config.toml
balance_loss = 0.0129
init = "normal"
batch_tokens = 131072
doc_mask = true
train_tokens = 509700000
Below are experts of layer 8 (counted from 0) of a mixture-of-experts language model. Rows are named router (the router's row for the expert), down (a neuron's output weights, with its number) and show model dimensions 128-255. Each number is 128 + 24 x the weight over its row's rms, rounded and kept within 0 to 255.
After each expert's rows: "raises" lists some tokens whose logits its average output raises strongly, later layers aside. This comes from a sample of Wikipedia text that the model never trained on.

# expert 15
router [107 151 177 132 135 128 171 132 131 136 114 143 108 148 101 157  71  91 135 122 156 115 105 146 116 125 138 154 125 141 151 154 137 124 133 165 160 130 106 135 160 145  81 144 128 106 113  92 140 142 125  83 129 116 148  98 114 152 132 114 168 138 151 136 109 142 148  98 146 111 130 114 110 122 126 142 141 127 142 162  96 117  76  93 118 151 140 143 130 157 149 130 188 135 114 113 105 130 156 113  83 152 153 122 123 120 136 153 113 107 157 150 136 116 167 127 118  93 148 118 155 125 112 149 132 101 130 135]
down1 [185  92 182 117 129 144 142 103 150 174 108  82  93 123 140 130  83 113 145 119 138  85 104 122 118 101 144 121 127 137 158 105 106 112 112 153 141 109 116 133 138 147 124 130  95 130 143 129 146 187 124 122 137 168 115 104 129 110 129 121 171 143  87 132  86 133 119 115 141  79 166 136 136  92 149 153 115 152 150 118 135 144 123 152 127 139 116 120 122 142 144 140 123 186 120 111  89 132 133 106  73 131 132 112 133 157 163 103 113 141 136 129 128 103 119 133 150 106 124 155 142 148 176 127 115 101 152 168]
raises: " politician", " species", " appearance"

# expert 5
router [149 140 123 114 134 114 119 124 121 148 140 160 144 161 120 112  93 117 134 127 158  84 124 140 157 118 189 108  86 157 104 138 117 130 195 147  88 137 137 127 129 116 142 166 121 100 123 119  73 105 153  93 137 119 160 133 107 119 114 111 112 123 148 121 122 148 176 192 142  99 120 131  97 117 141 139 143 121 145 156 139 158 132  89  94  75 113 133  79 133 163 119 136 163 100 113 111 125 152 140 122 177 172 118  92 113 120 119  92 159 155 103 107 129  97  89 135 125 127 133 128 145 110 133 138 121 128 135]
down1 [143 165 133 135 142 130 146 112 168  89 159 154 136 169  73 114 174 124 150 109 127  90 104 135 113  96 104 130 153 157 156 169 137 139  93 132 144 102 137 142 156 118 114 136 100 130  99 157  92  88 103 133 185 100 109 154 135  99 152 116  96 119 140 132 170 137 107 119 126  94 141 142 115 150 107 114 124 162 135 106 175 108 123 177 119 146  90 132 106 166 105 114  88 116 147  89 143 145 125  97 144 133 146 165 131 119  92 127 139  88 121 139 142 110 189 143 109 150 146 153 136 115 147 196 111  96 106 133]
raises: "disambiguation", " size", " individuals"

# expert 10
router [ 68 120 160 152  81 130 100 168  95 114 138  90 114 169 138 148  97 102 115 118 147 115 132 186 127 121 137 159 143 109 118 142 117 155 121 156 130 141 128 142 117 122 131 168 117 148 106 118 105 123 164 146 146 151 141 138 112 143 119 123 132 148 146 147 125 113 129 142 135 126 109 131 121 193  89 148 108 127 101  96 132 177 153 100 104 121 140 161 139 124 121  90 103 145  86 111 113 145 124 138 151 132 122 111 138 104 104 103 118 150 166 131 129  98 159 143 119 106 163  89 143 167 114  92 106 108 106 147]
down1 [127 151 149 102 142 129 144 123 143 122 107 143 115 131 175 146 137 146 106 162 122 151 105 147 152 128 122 130  83 136 104 140 123 130  93 127 127 128 112 185 122 162 165 134 157 133 107 120 180 117  92 138 101 147 106 119 185 150 107 115 123 151 151 117 118 127 151 137 130 138 120 115 131 143 125 140 110 123 103 111 109 105 122  96 131 112 103 136 111  98  86 138 148 150  81 131 145 144 116  90 133  84 155 122 157 143 128 140  97 126 108  99 116 127  91 116 151 105 108 179 147 100 121 120 119 133 147  90]
raises: "disambiguation", " size", "/sq", " singer"

# expert 12
router [155 137 156 148 131  96 113 155 108 102  87 148 143 113 151 149 104 109 180 136 140 150 172 116 173 120 141 130 140  92  82 120 157 190  99 132 135 160 129 173 108 100 156 102 128 130 135 133 123 130 172 142 113 155 137 105 137 161 152 125 126 115 140 125 143 133 121 153 103 158 133 110 102 166  82 125 165 143 109 173 173 139 135 143  87 119 137 139 118 135 140 128 155 164 154 162 126 158 133 132 121  98 129 121 165 161 121 139 138 123 169 133 114 111 133 128 134  84 137 129 131 110  85  80 154 115 136 129]
down0 [ 70 128 177 116 119 154  92 120 102 105 107 136 100 130 134 113 110 115 196 135 136 129 117 116 131 125 148 147 118 129 135 114 141 108 141 124  93 163 124 118 147 116  99 115 113 133 125 128 110 114 136 126 139 118  97 129 115 116 143 120 155 126  96 143 131  88 181 132 139 134 144 156 130 117 127 114 105 121 131 132 103 139 134  92 144  86 142 127 140 116 152 131 117 129 125 119 115 130 103 149 133 134 154 134 115 154 183 164 150 114 111 136 127 108 156 118 113 139 149 168 161 159 148  93 186 129 173 112]
raises: " species", " size", " singer"

# expert 11
router [ 72 146 102 173 155 135 139 124 127 139 142 136 126 129 120 123 104 120 108 115 128 104 134 171 124 137 140 114 134  97  99  86 145 158 152 111 117 156 104 153 114 154 141 134 147 148 125 151 167 115 136  91 110 124 128 140 121 144 139 118 108  93 129 119 122 108 120 144  93  79 126 150 100 127 144 141 162 156 129 152 130 156  98 168 109 132 106 162 162 140 138 152 147 119  79 129 142 113 105 114 154  95 155 118 189 115  82 143  99 156 101 154  93 123 131 128 155 103 166  90 135 141 154 109 119  66 110 155]
down0 [105  93 143 121 133 125 144 141 133 123 115 148 106 143 131 144 118  97 133 133 118 126 112 121 124 127 112 137 121 149 108  98 138 142 135 141 126 131 156 147 140 138 139 124 148 125 113 122 138 114 171 142 128 136 116 140 146 159  96 124 153 123 157 124 119 133 130 108 103 128 126 143 147 136 144 107 123 151 113 119 127 115 113 117 121 155 137 148 148 146 112 139 139 122 146 125 100 109 123 130 137 135 101 149  56 126  87 125 145 114 255  66  87 148 159 135 126 120 154  86 121  63 119 152 125 114 179  22]
raises: " size", " loss", "ication", " appearance"

# expert 4
router [139 118  94 101 122 108 120 147  80 127 102 155 127 158 145 121  85 143 140 117 108 116 108 141 146 133 128 125 171 133 157 120  94 126 130 182 120 118 133 145 117 134 145 128 109 157  92  81 154  91 119 116 150 162 160 126 161 173 102 170 137  83 154 108  92 149 129 165 119 117 141  85 143 150 135 120 125 136 117 111 154  96 135 149 157 103 134 123 144 123 140 104 138 143 136 129 138 119 121 103 137 174 166  87  91 141 102 142 106 125 151 122 148 144 129  98 130 138 141  99 105 111 178 105 108 111 112 126]
down0 [140 158 105  97 103  88 171 135 126 126 135 134  99 143 111 122 108 149 149 102 115 147 107 128 123 126  82 111  97 149 158  88 113 118  95 123 148 112 129 166  80 122 141 126 114 134 126 135 160 155 185  51 143 141 157 129 132 137 122 157 173 147 100 173  81 148 124 120 117 135 110 132  91 133 140 120  94 128  94 168 142 148 130 136 127 109 140 127 127 189 103 147 126 158  94 158 121 121 135 154 138 152 101 113 139 142  66  69 126 145  86 144 161 131 127 105 101 108  53 138 121 115 140 152 128 150 126 134]
raises: "disambiguation", "ulations", ".e", "_{"